{
  "norm_eps": 1e-06,
  "attn_scale": 0.125,
  "init": "normal"
}
Below are experts of layer 3 (counted from 0) of a mixture-of-experts language model. Rows are named router (the router's row for the expert), down (a neuron's output weights, with its number) and show model dimensions 256-383. Each number is 500 + 50 x the weight over its row's rms, rounded and kept within 0 to 999. Numbers have three digits each.
After each expert's rows: a language model's description of what the expert responds to. This comes from a sample of Wikipedia text that the model never trained on.

# expert 1
router:429512523445482436429500520574550505514480553513484419604542448468451494447554529489550507536549525511542484518606501481542439524471369447427409523519435386486444433391536389469443539464529445528567415503489513531587481476412541622484489540519470444483568473468456450564483482435528488428587480515477544452501534548533456555498546468519523514462548494539466542379505554486467480431590
down0:485551502470465510463435508512510455532551467497568513434439462426498480539461572491421502583487485477441456420446530435534464520530520439558441530478486550476571406430554553545483505477543588542500520554405550452577460571512538470504424374449444494539471582465629371525524542467524512554427483462408540563576534480489429497530466547466481475466482467449532513522434463583388486574430
down1:579550515478488457489483359511506563556499491417440515455451481504547546424517613461472440462437557554488499565491504432497627490496603516496516465413350480523408539538538498518549587523555504563545455435492455467452530474597500465501481529472442487528487513513464479505519483512548536483455474408497482559502444471511489507522509476617447443504501449442447407481397558408509477566472
It responds to: List and role introducers

# expert 30
router:520514533451521614607472462468478548462492498542551501535500503501463502591487429468511484489446545426493523519532480502480480413526446511502553450491432591529534418469434500590570477519479516491454480576503592471521377453494464554532573522461529543517465535515583486530410493485486398587503521447506532518516508501565493540442535528431538502526469535480598504581569417510488531518443
down0:451517468586455539558484507516541516520421534514523593462437488507500513507477558460569568522471523489521449454447574515572509540580551484493536499463556463569534481529560584513498439429406535520508395500572419428544462470502414459472482485535527501437418516446511557485509516500548480464392529521568421414485481475578548541444504494527553467539493519425453495539509566530526535546539
down1:563601479502483475489502521582442511524463555583476541548462547507471557543516452573511563473601583478449492513478440527481588545542498496444452550432493478492552540499527466494484473491450565554444536427498494410466460427528406536521531551596455432480601417535517499509556506452566543426565434570526487572494547512572391505511580480520399470480441516595464574410560478530501447427469
It responds to: Name pieces, table entries

# expert 12
router:431528500463575650493565528433479462458529434456531480476499501460554426549504479534494482478492482417561463444607532437498621475515507499493491414517480559583529529524505535559607537548431486495384541515527514618466479525526515459431455471520509520453472437498530600471565482530476456560474535479477517667602368474560428402458512465545496502502546516472466585426527508502493508452493
down0:469492372389582527468539525539521477459490462542618531496422443497462510535523632428464454465493478464530525475421552395527492556526511491483504439526518595406568483485495504564568418504554426515507559569518495555582538532443449565544438481573518489496509542535511446458440475509531499458466569487479509586538492439488458529478436515529426594534590439538482510384458514455428444470542
down1:493466552540529594496505485510550479506551496504404492519497519436492472404393462538501448561567477542462458499552464474615530520475485538539433577480531523485560480466481491535436559463500529520476504467507468502521535387570530419534502585500478520485485487421500572398485523503451507460462465458568524536454441408345455492521488476462588512437471452530579440496459492458478486523494
It responds to: Name-start fragments

# expert 36
router:587438535417511528506499542499444476494539462521557521408411472560491495539466579485508473397493549547495540477503410507528516392513369456496508561432474470565476515449536451463558570560489458506515501598400454564502520467508404565445503492459461448548426575511593573528445510481488473522542480578537529533499515511516526590562459595491493491529563549479478492552566449580451500494462
down0:510499440512455508459465441530456547500501593497557464528484511450474494492483528541566508484507521492387525380481431513451575498459421473538484467482529449597491537474552551524517499532579494465526558592528548557499510529459458492573560577592471495520475469488595461454394494445464470538503419468450482526490517474504497495510505472502457497478503493587414485506548512389475616415609
down1:409570362543467502471489453515496504574552537482519431535492535511503533496516470481539464496486515435495536565448568592432455506452571434480492436423549449438495508478488439620520512509577457519426480468503475437433538579525448486432470542548500482548624540456512521606479624442446603541513623555527584456574412533472414537469512539516452631431446562467437526503507590558496427480455
It responds to: Roles and media nouns

# expert 32
router:455545506442496431617523486463548591485455450489508457607435421445475473422488450425490449487553488522474527552460485504461393528609516523465465592508563464364441505472479497527446417505472426550534517570527555432573579586472522464494447556526527432490607485528449511444429462541478599449526514530505612384459470539510507484503512451501526382481493467452527556480483556555536523435517
down0:468510574456466504536492443483556422550421475583598497532423476424479503455446530456506453520478571532445507548435488587502459550508545508518564568500556482477463571400477510405517383573467529481475545511500432469527523511478505522457548567429511474450610393464529464494490431564486527545567454478544576497538477507509477559423515563567707437439472545500557588456386443581500443496587
down1:486415562542489617516494475440497515599531552508468432508584455395444439626594583512571420495434557450573518486505481451525553595519512455474520489462467580584489426457403472391440497491563480488561438465518441445396531494497525539590447475533429543519482526469556454432545564502425402465450514568487498465504529473532473473522541560488489515490507499550456481445460499554502499456496
It responds to: Table cell separators

# expert 40
router:434448533486509400534458475515531480583458557563465518473402496456460496532498522584533523578556487600548448467533454551420573562498562526503533566585563445528425535444551488388498573461527403537537485408528480557471521446445506597470538489573493538399494552444444380492432558444447631569612429472499558482476632459476477460456556542551506510515491489550523519553562436554389392542498
down0:516507515425598470540431575465489477497514462624527584528515508494429440471545592578484477550457481476499467541410551482497420563601587488534480554454490512519517605523528507548515507487515501511564509528535520349423478457681435503498542500464463533486472550445492523463455578519480515457533441544451524506494571518504498420469515505499522470443444493491580510428563474557477586444480
down1:472419516399447543499512523446447427514625482543501436541557408511498547521476442567537494526437537584503590551544521528494620484385442427440390464460543514441370443499500521467633527533479415508450619507426427402543542525553458486450468481522402493475601485546506489496518572520511477461508504543608501571453546451459592504511566556503459422458473506485458474470503491498511627522569
It responds to: Passive verbs and prepositions

# expert 44
router:434427551501460466528485500615507473532447483485498568539447520537498462474470550545466510561503486595597414472554499428485648494530415565452476517492547505501492472564576426415438568431468498487585490561451512537541512522476480490437555495514565546506446563482547464465536541480455593484528454537479493506488582519482486402515488462499524505505442602540477548478533489523542412557550
down0:569469455529453464459405633463566484550467522467504460448500511510418467474547607564488571510497442536423492571486522574600554576579517417469553584438439449473626541480451554457525429512482420471483462552507568500593498509439479493552496547467455514514480501496543590507448485460572587470496543461428539581505464493488468441534534573486447429498472483440502496531502531497495510487494
down1:444481505566514461526518432505553435481487428533506452379513495583441555538496450461507546400483455491563430514572378492459430491544492488482469522550502508554551503469532558519511488482486451504493481537479435556530487556490472544499484479582465545533510533525481524504557500516536593507488543445493535314491523468595566515430542541419242502505540469484516425437489466533506525549496
It responds to: Copulas and auxiliaries

# expert 7
router:500527442476533544459508503489474459495523433565537463555543590499453612505491460382596453502423430474420467498519507371470492512478574451534516563502507451450553525495442524439481417516502580479479566492543535468464464515556532447519514562555475531572480417515405533504478485464515470480457629496542475528511423472609491461447448499457511458563514511478480563499456506459417507419495
down0:497543415453533492520479509528440496627570542561410413572494429468475542379510421540535490481505461489462418489551452539488482471530504465524484536406409438530438459531507523529489543575456474445609541466478474425613516495466447454486535484469528619459459532498584476457480504514513505485481497497529432592495482569497515447458498559458533552627520461530460517552470503479472503547581
down1:551552412535442538598561482588509587555502547542486487514539515441442418638543479511569526528475524518469502439520523471448494499507456501614526487430466466539476476489491491499591505460501484486589542418429523491466447448407455458536432452469453483491464520444490579399492555423597577446467505527501495464459441462469519526548497515554286592505520504482464414598479480502553508348428
It responds to: Line-initial list markers

# expert 10
router:465501533573472571592496411482438445483586476453558579562439516495541531639389406524479440492559518520470476519518479472489508571530553524465474535496452533511476492387423505530590583534527578554472509580549486544486494441434516534581553502465505554537419449559560596529443530471411476583404537474474476470446438484540469503499449539460503512427498489408582538550464378441416568556513
down0:593506537393543426455503488560488538466443448529509502517457393458406471503464506537559599544515528589349539493462461495522505587534489479544474548547473526500476598478471551497479551488476469543500532446419451493486437540492415449471443514560451375533560550533556489516470509620486504458511513490522575486451546604476641499567486472454576470505516525490449423485483518450613409502459
down1:483481485544483340543458487564409554557467483528507530453585549505477448535536503480547521494455488472555395492458504470507438471496400527488554499452434488499518515518471493477424531412494527535392492492473565596520486554573491475392537498487529455478431478550421436541536527449528457389527552517518443513474570591469492583475591592450411496526481509469551388439468422496517497540539
It responds to: Foreign name fragments

# expert 23
router:559478451576524454513504476441544473496516539509542550471576478467493545528454502613562488503478589445493456527467464469592487477416428511513475512522502452496422504535485581497616555517600392498542477443498597457479565437506503478449492472480545534481447651541544475460507559504497509542496462535474473443437474507502495544463482453600555503437559525426473415571402445477468535495469
down0:521414478511464509485548477494435587549576541494477587421477618519580543469464568441484512422508469577478539474582526522482553475543485494533494493524514417465506491450419404524453511401540579434467485585513501605490510480471515543521613445550552494527575497438512448493522465546477489552494554508564536507460508524530512488568561530428544527472475587564488564472501607547582515477481
down1:521540495500494457441509471545482478511517456529454492490532466365515532450438502510520446534504387431464477518520464504432474459540435416547508481507563454431417514480493459414491453599516492513483526617423470457525457521555576521531389530587493491530539508554540458543422587542473537467520507552573546496461531484464440505420607508475529493473565542559468520453515438492513546408401
It responds to: Mid-word letter chunks

# expert 24
router:558409512502599469461445386443414459407552465541534546420449424531503431574364559356548450503503491542528535481515502552598432494477513552551452599507524449524570459490497495444562526482605567543508517478507482513538501437527444494494498519494507490447429575556567437446496422475432457478582485592480405558467573518542484531538568554518489494582558511544477455522536475500473553522449
down0:490508530447564466471417552481588531524481383436543582504451511470489577490513430486545514596556588507555464466481478523498424458498448537518462441547453480503481465547475410470518543504497481452536556501460546606482505527577494482468392462488565420531534408485442511423535481520491461496531512500450517552498405539490471566470498583425461631533448502551464542599482556481535515538594
down1:428542581515505485520522559398544495473438555552490520440513406476442411552516406507615519456529606498521496468521552539481531461474524552506453498418525537478510439514520546529575604464561517534504466491541488491577452358559567472569442588598500588448398444515468469408481509517411539455565456577513561473563418541509536513564410582465453507552518452542489491570578560537401395572533
It responds to: Institutional and abstract nouns

# expert 34
router:444536458478486471460518556519492405447494564494459479538489472464548433452545517579500537602548564598476523472395572569493518540524537523422544481478509539504457530532542500515435498485545406549496454501587529454536528468521565474443427458532515480518593526525473442586530569426522432325528481515450488468481521487421447504557497483583516626446504478454497601461480545449555454525479
down0:446435488526478543431446450454471530521512490404524425430567403475454441549521467536586519508491567473474535472482572521493590509485552370565485464501541507529528515532520503472505530453402445591477506442496568518465462498427508573484526565512525549522537563594470499495446467508564521441527581500435559507502513538517495497459521461484524523517442470599484447510509452493581469466496
down1:606500528504460539486416549531499489476591501405406465582447558465485461524426549432567481471427518483555483501489473458443583525477570570420518504558527475545467487544499449451538573596505557434535517543526557598468520452514454462544525427453532416515471513498515471488573461519513486553386565402535530571524539557543546579504476515546509467519494460588521489476452526400454550552472
It responds to: Prepositions and row starts

# expert 2
router:537480413550548646527605547503527485476560453550546471466540574434496530499548545447487529590454450403415518561491457464498507521413507530499463476497546525477590486445474598461586408486561611525428520501505427501363472514516504476463569492422558495532437533511492515454523512488508484480505518417551432571563393519552530427399460503430461456552561511465453580490483440517567498490525
down0:554542456484524455550416510479467515539512524485368544486530511460536562435539499536493568495554534535592487553533458441470481506504472587556406536584536471488498528481395492513615494537477478605499516502462480526500504437538479475449452449563568519583515507420481518526488435501429508543526510497454464558519518519601453451490500512566768474452483480485475485491542496455528479542513
down1:488485468541438529569462534462564553513445519423594508518515519531433473528524455379474469379465524430524425555517549451511485567586393510544525461423571497521535434482479489582497553505486582453522520460485464519529571560466513549462539468514423437516437450525548496535497498547427498524405484411542551504571507487455520509547501471443438531544586446523475561527506479513483550406491
It responds to: Year and number digits

# expert 15
router:555441503598530667575520420508560522474485567548546454558484497408553428549475513385521575465460469437426544545430478452459527499524514513505534431456590517447543505512470507512563365468503533464496528461496528489403534482487503485526529441459532557503498532459527457495455508438555541466514531510500469551554387439560517525449500458356463519586487536465530518536522446565548394522496
down0:561524485578452472562486453548441500497506478440530509491521474549475467556584452565463429519472405442445518433486443408488539603452433488481537435501502542512457479506539537513474507433542464458409500570333428525506480505498475477313490519527464509434589461673614474499464436530516442574499443528551387509456419521550511518442521490496414547419524496367474487546452505485474529563468
down1:506480429501495558564580420509445482531538414518500479498481518580444533528484516432548473489542552480484545476524464500420551500462408569467572418507495521441476537559553518424554408442525468576452472425507608502475486556476574556507483474560448533507555582565534467580526413485493496400502441482511546475558545502495495554488487478537525497495468540487495542490503505518600499550611
It responds to: Digits in tables

# expert 19
router:527426575569496479566489453512477486556525540533557410417525440513485514492468519419514567470428408402398541539462470559473529547535413482481553439545557460466560456470426534524480539450438481444432538473570484432596445518454488461579462461519483511515557545487461428572413531471506477491510483565553552462577519448565611455522531494447498467517473488540483477531470439582512460518564
down0:474492587451545505546563533515438492564570569492463539538536544541519437522439429485461549506536580455510487445452528541568480475505558552474385419574456593464543581571500577518528440547472507471510496522388542443436560435368540434494532578414507598402556508549530482532528471500462506414538543486392498528521634464505541486394484434488489548479562499466496434556470452542537564485408
down1:518461517530492548425421446482502525425429592567484485439424509531538418363530471573390462577469512467476459491519489447514539436534453552574480462496494443491496544518555506437568555492438438532496517541554529491520522624533417551502489527481468392536528455488489447449525487462538499527513543549512451460514454459544583474540514565599531539489523451483446450542496485483455450548569
It responds to: Zeros and national names

# expert 28
router:431586590492444525564516447507420434465496484504439506441518553493394524677537475483499492373511528564549547454527425508416481430536538481537526544555396492482498482521461561563580462500546478524481539595574575501432415519477481568571518523534466457509518431499559595491524483531489512526413488464538533573451493472507429474553517495490511394532549551531528545499500424536456489542401
down0:601493505486456534506542479542470500441468512561480506445521561432494443464537545517598509522426400444506460466503395461480464530532569486445569496431451567565488495446472480463495548527455559423477535540556462519526577512441428581526477467424489499531588487470484598604451578508564573515512450521506485501477539479526559417555342422549557524499476488511532536447496539423540489485548
down1:547442500598444503439570524549517494492472405429546498518456454492489549406509514467536510534512579579491500465507535538524487482465468523436576505489631474527503642557571478496419431491454563515507388473489487504491498471540431530479443550499547467475558448567503460449578504548421490501632470663487487509541496541612543521505527499507478416532402521458484477455539509508437493385363
It responds to: Place-name endings

# expert 26
router:454463436499485484441392455383470486543531466478494448496535521505500570541468467500488515494480512556426517602622590543596446483582452434506501504561412535546489466546512532498467495551541528413549496585462584463577490455573525578575517551496526504541506469429464577532480463472500494575584498434443410442507564519444545502573512583538502478551514516544486402504491540445401576467475
down0:588579536485508489472515448425538563402551529540461479472546510562474491515517498540478444502434546546459493409494521448502462541495449448655495518442429554520520588520482519439455439537568503539514483450454480493482449540515436534481523536399458529525424503541498414423493478502387567561495498544504562458489491494532469548422548477540403437517559533565451449427504516554474483524450
down1:507525430454547482548504480476402472521451483497456520475506522494506545609554479536501547507455491510474577504532480486494508445554527408478535607495461463525528536489596407519476525565472444442513503546536420483520528416546482543586434527547522476408545464556503537557533498558546516548504471482420514572509586541453512452400557534630561484535547507496554469523474467423564487517624
It responds to: Determiners and possessives

# expert 38
router:548490455608552389513529493524517454477431551535513376496455465517506455414493444535481526498498438527486497524484531523478551557465471528486465427528428508502431494577542443575536574341475575437554506499468469474575448531566537552502411498526448488482485458477498455424633531556550477378606468535472492456569569483487517616460496538559540585518533505502497533527512520490517490536575
down0:497563530519552514441599403473500433512454469555476518509475526491565436521413521465457542428503548434490472504344463499464484646458586542519484591453473513482558485427607511490477531430433383510507568472501505531504452581518494446456526461524490519443504407521562475622464508499422416533497459524506566455455494495475441435501556490495653477502490510451492531437470534454523515508555
down1:522363481446533379505463447472585551499481577569340425583498460441521549389427520526527496544510471446512544377549434514544549511456442480571463413513493475472457597477491452621466527472548463564595573515485439571479418521484510502485512467445491462476521484521535589510455540591476564461494554445480484457556548436523421434498567483506438464523482561373482489475537376497560555486322
It responds to: Quotation marks

# expert 41
router:542407518509437499549436411480497502498551602478506532435483533531452504514425530532517486481497471492458502458457524457533553634458593489408495522478442555490420424444473436505585446584487538491458444530510550522484542486485513480576534476405445538512555431479489540495539486443450476577494600444517561514507414541591530413500496603431534583459414542490518517489431381486540481460476
down0:461568529538505490497519516403500512464550495498455422635556475505481454489429419426570509457455478390490521456528488509457501549474561494517548540480510476425577437456555494541443451506542517488558532477542483522566435540440491441445444550411448488506514515454444552491418544497514600451561565459548470522538494570502534516561553497479443514468554360496509530511497567405494456522435
down1:482479563459599452457454476448510475475468560649477508432433448509483491492481449502440434481483583501525526430452552527412448514449521483521349568530534487473472412532449528566501563392431561530421504525518442537476476501464469372455517640446451476569542561475447530488525488513477467508429494534500450417476499590444460532471588431509568512552649425501466418421518525426521465513471
It responds to: Foreign-name fragments

# expert 21
router:533551538572505523415411551537442550482510467597586545530528479419508481524559516541450453547507466454480472570486475511549474512493546550512409511518555515493491459538434482519507487465527504454470404452527469502499494509560395447431551448483537490594418610528510537526505475628583464488493434435443424538424538488598462440524454475416478437514468503492442528543459353591512503461445
down0:422557397496437510498493464483496469459437525458502505511523438413592436518472628538536590545514525508493429467575508541528452547536381477553554430465546499579369488462453474471563525466433525502494526599416566485381494532550506566505545442475461558487581497463494503524515477601547504473465496509531561509494495528571560578336493589537437493561477542568594567490512611497446451446466
down1:525543559415456440582387478569505462422470528480537496458537436422467460511495409498486443515439504466500574463529475517442448575551565554347460596506492483579477529492533466474510432553450550542465508489478474563440476524530577541507426530609536555548529522553464444517488367414544577460487603535474503525527498498547487535487444478579550507489575462430464496580526504439487460561493
It responds to: Year digits and ages

# expert 43
router:467547490515501576437464528525449454456583523513495499544484568532514497527540482494508520461593487389525458456492433529487537365413426477436507531475456539430446534530493544498555500551537522435380506535459486528383411475493496566390459451464492479508518399469519488444469511593497555546466457416629468415490435474517478549510500456473512495402482520529600466494640550509525423491464
down0:432478517599465444498479490511504501569408446486427580519513431550533458451433503455402577538535423412449596593473496410602507517500462489481566593475494547562495540548478456458494487482532530439549577522471458481512507542469497365504578584506493454442460527502552465384499505470523583538399491433443479515519467478502483490551637594501572446550403501542507496437419588503492458377566
down1:502500435518482527440508487507515622494498555571484421481530483461492430467498553480496485522470471413469439465511497496492522522480645547511482510554506470572527452481539419544567541372463504496474503481552435495365446519481528522455495668510571554486500517524548513517465403432515445489396568508520445591493562530420461528471485434473547538578438449508402440601511501495455479530518
It responds to: Name-initial capital pieces

# expert 33
router:503509534526526647513398505590595583532542516478411417595558516592564517482462425575397470479495485442499450472426527532531451502546576577524548421447481578444520457535523576596437476495479548473538489508466485402483511520399477479462477527434547570451454516483550454455493538588546526551342506594509577451484528451493527515439460449510518492508407449445556434553421485565602481521513
down0:498546542503518426549538512469448462514508450572485539484518548421458463615539518556431527525563612502448419433478480522485534558549541498519501550513575436406457496465428463464532498471538548441505550525424471445484497515409595491524580573600411504515494483541493541593499499488560491566515548481536450491537484517356504415563476484476520531496495530510476576609518472487466505479492
down1:439468566485430503406553433564455471496577476520405505434517392485462568488392596482399528538478505540493507474453499533366508580455490466548557475452529539491476518498528411509526454430550514432501557510526472514478484424421475500636538540473512579478532393428533482577461502486470526514400529492416521537518476535533514472608510482467462470440497537549507536492449552494417563397395
It responds to: Units and name pieces

# expert 31
router:574533546523503681460584531429505593478509514499548484558478516536540462473507485432540514596471489434546515472451386475495439524416464376531568486433518555500590481422459521467516491447500536476438444488517421545440509500500554471516482493540418567479416458379454499530462522452503543466506534464537601509473475492487515528491455442497508411419549457513456540498562538488449438467514
down0:519514507492484495497509485511559407522473498563605382464510425516529535488502438445621571458451494479512494461548499545528506536540515466589531497472394419421610545513446461542527582416458450520534525527475424553593588468503414616514486506363466419472498465404530466515393576500542629427492530444514475549508537541392496470579568452538516467469486478608532517481563594519486513443562
down1:560475564517455525542486567495568622513465589529507527514449513490524437535503599353414483599465493513490461388550431548574511471551459513451435455599564522542442479449498460412469445608450472486482552484515563540473409492374596503557452486454523531502544510541419537436492451513526480543503485478589486556479544413546389554457406478517679507431437470531463462481600512567451485531422
It responds to: Spaces before numbers

# expert 17
router:492545461556364522535537551550481495488486451496422567511501433494461505470601469507584393624454509529548544347475527496411542552530478410523490535458514612538507561546522544470531533491489586583462613461523452326442487512474529523477448447450540517562447490521566528547481449544484441535509567477515449571470433492515506545442496517523511547473509450515448545419498532437475462454502
down0:553521515476513484499516530465509564552441499434563463549462495602475449539439468435514547532509494514468455557524502562458477565542480512556543474484450472585529465536473521515541505469467479509515507516511475492518411506543451550527475475474519446558459456501567435479552465506548570475493583500477440558453509470546576492382510468572471480451530455485475503593529482582519560412594
down1:485493421554514490630482598597429521465552488444544509519509462551544525507508518592535443570541548504562419479526531311541539516477463561548499470504537514488402494501457580587480493501499544455416559471483465495513421609477422547425460489471481519561445521572524494551494495536535482576468564536543440560546499505505557571418529563523434471491456444485431441499464496449463454449477
It responds to: Infobox field labels

# expert 13
router:463504516448425630528613485459515528537429442583525455591544477465521436486571535485480528428489540415523475435424500463489525557537582455511474470455479500499582484603510577479414450469434515486554488492454462539520532569462563501418474501505604502498391471371530554480555472514553520504578550570516539602475454498466501515493555441522504486499462444449533519539517542542613421539509
down0:433477476463564462556510465535610433480553487408520532494539502504524416567475429491552429531488556548431582613501477365544490575504599476521581486471473517483523508515475565474548432559527453509567537473533661499513535461539441546538539571558474529471487412614461491503481512516499505463395493593500534477513493550530529432505494524503349496496543442451544528467560547517505553519451
down1:591526532479424586516578471567519505537554520625577447370473537505578514443503488425573408466493508483513587576460428475545558542490529479573455444493455527503529510572444582484438551505492442499480503439539579492464541575464481533545460545494516508416540456499533518466497478519517509508488499542445541389494410563495482490490504485578462424493544551463584491530515597515574355533605
It responds to: Perfect auxiliaries and scores

# expert 6
router:520474470500466523526501427454526382538465500464518595497501473493602479442493545495505496535430468582503551478551530594584507535407473606534444435563452431497509450587574568490591550468508466505537477463423489445538511382551394524567508500421453464501525510402481411426522470411468498579573496508498539492543536523490479526440442513496527476488535444554429373548479538469331548550581
down0:473564470504494521458480437496544511520592516373495463557421504565496489381459508444508398547590447531507537565530569530537534551586540595495552427428473521486506510518523470559530564530551489477461528394571468579432515501531436463520528516478488502394489490499500542541502429502556479520482543470513536434495540478510547505467517494573491504453591470530501442467475559470503450451480
down1:480439517483513656554553538560526440435503498508487555408612538393461553482466435553511514489518538596560585495567529395520435464458553515529510449427502512446516521458500516501494570464464497450518530458545508396516415526499539540526466492460470588520500519449558482508469546408545473574429473497428457450468475575469420503450543430429437438504537540503458515410563614550422502453523
It responds to: Section and paragraph breaks

# expert 11
router:489533477482462440532493447515443401512524536427472480529534493518517489484552575513491570447526533613561529462522412507498599571442506439499447599556520431496428458540422459452451539449486476467521476415473542554545531481487509495494495459505510464502499566482408437558511579482531494418558469493441501532503534522461457505540504488547509502484497508520452573514586556461468512529516
down0:438540427564503610469492521468515449519501488450610479468431541392503578498531508531504424527503483461554554476509527536515534464430563551434431501517527474541502458511454457491446479494540435482478550427472564512499501600550518468394428493466635422500477517491579501534525474522571519427366483528508584486463532538539522530515444451399532501508470501508380394552449547460486551508539
down1:488594481477519508501528559442427447538493473470489461427457485477441547582448422497511506456478474598525451494525500573560464582579423566535482563573493566538489462494512436487502509454527531498576439574506405554534451484520485418558445518493464522519447534484418499518527535460468508530489448469519456510408594493482530531489502496504437375535465520541462521516534488552507468535431
It responds to: Prepositions and verb tails

# expert 20
router:469495535525490378471501482505508557431473622518536466510542501554529548464546525549459523519503475609472444422484595537536399522536537482450522451404523423391439513402565432480427447462438543580593519534410536574553425606446561480605421540525435534410476482444502478509503544440406574490500536533491472430441508543436478497422553494566522464531547561556486455482482625475566530555485
down0:539522435502501652451522536492480499573483442536554450467516598515532529499399535459495548516515541465556502482484489556477531493513559495552510549482433504525479563459614520498488466497499550508502393500460502496538506415499561478456521504536525412475449462536430429454500559510507413431459439447525535409536460460494540535590477475394610429483449462498402328513489567457589476419543
down1:482492475480512421463397578443444468450493533532417502506480525516519422510505454686476444537488500473458486490561564540525518574504510552480487529478498451389424549477468580512489557486535560542511458547487483506636480462538484484452415436459423429452453506419488512438549517536514579551472548571510453492532537576518546492518544479521588482535455510440545569585497519497458468515487
It responds to: Clause-joining punctuation

# expert 18
router:575468510537532597438591477480500462531493589472523497546510420531510476423453473465613469583487443501435556508461482487554440485478568463482566503405416464498542515444411518472479499455471631505503465518496482486575525549560537547537556482605418528540475462472440434479515499518570585451479556476533574526463489503452561538478559583421490551448480453514436515541494423528422481485460
down0:431481582535480531530455470448602543491591585475525541502568487503486566591558622528503517584529559462567510445466436545449453474500568523480571488536408473455489522536497497449488420497480479449547585513442556470487578433475416554364480549522464541468444533562541544417508492471505441519513518474536527521445497495570546408562501517474418544466600487466468438359605455508526569524530
down1:452513550501496453434505428558451469506483397472480586576473540497547475475481497520541497570534553371618570394468544536569533552485449409491341445501544549537457534482543418506489524527504558423443499548576601470455468515471458488438445562501423566523501631402500500401441422483521461522497567531514495537465482477518571516398586508500507445489503445431421466559450399496530423489509
It responds to: Table cell spacing, headings

# expert 8
router:443541479424566510469535563483566404610509556503494533434533638512484467543506454487468509458512474451495409535531542542492470457491458547437459567498496539465626594489510472602455505419498447546480523471648597523424470468520429511465524595479535464615491520485556514527489416525554427416489472541509472544531467500493486430571459517494516431517613472454608450543515500592518451505485
down0:535481515539438472477544524502490405535517570444461472512487545491556549560534539493499461391498404513427498485561575550472510390475425459470464461522482432518493495479497509504441461539585447474488499477564521507587473526550486485491534495427452566459510514454459436449537526511474449555595439409498577459428552518573529517493446478474419503470455475465541485453477572564509498510546
down1:456503464570493472467494433468581577468531468560615447586547605450488533497551507448435532485545544484572380512492446397500490492496537524406436387542490384490502494474576456569505435489465440364525468355543456523480511430444465467513538499606462573528422563541472551529566543429508491538475479526529529512485477463467475478472473448404522490543501479529495433524488397456472543376481
It responds to: Common word endings

# expert 9
router:539433477451495411461458557469423460411527586557402482429547483590513564473559601537554530557490452445494551506419519504507494557489551494512513474568588470485485559412626501563444552485437446503395523514620511380524456450475474474465481476540459475479516564542436597550481536519538373515561516457543538485526460542495430490504537458563509508505458488467508538491469458453472485402493
down0:508500470519453458473429452475452519535484525506591467417527541408455454527600526561511492520479439519572517539495484569506525474516530475450500519453508419457389521399457515519461546482516554473534518463547446476478500407534544520369522479453555483523499565499483467561610504621482524455465642440462551503466504518459485417555593503492641415420453422485466536547599542512446547450495
down1:471543482428513512448522530458539455565505491503563500501563438452481469448483479557393507601595470480605461412537490512487408462437569463421516521487484498441462484473474511520404562591567535458486522528523453560594528457524459514486445409477490533559499548481452532540534552563527515516483452519504529454488479540447372479437575564527610554541459465509535548536423461536479486516510
It responds to: Locative prepositions

# expert 29
router:589505513539448548532570537482500492552568573435534440477454452576405457472488590477604409514522534504546470401523467501460563536486495484445463459454448523470523478573545388418478512405427512505454486459506437489554501531551515533431469499580461483390450406508546515475473547549465564504504587527548538479455461510435538580420580539594525464552539465523573481548523477500436501492544
down0:498497498562515524531553529508487494555618483484478430488514477511427475502412481568571538466453493483460494592475537449453557537568527513575559519576466521456437572511509548481519560478540624432411495401593425484481558513497491558569526431445460565526583494504561383484586466479574586440484492526481528568523499502512567518557515461434463452420520540444476579508516535530540504518496
down1:469445519439540420484571502473441515471534611459526493541476508514578476602529532511491454533597489495548372492473561540559553508466545520497553493472547502433512407465470472585546503515545489443569489466465456489496487402449590485579499509425448498440481421482502463473497465433475491467618515579425508405496453461535497507482514461437507459529558534597530503461489462457417541555490
It responds to: Opening parentheses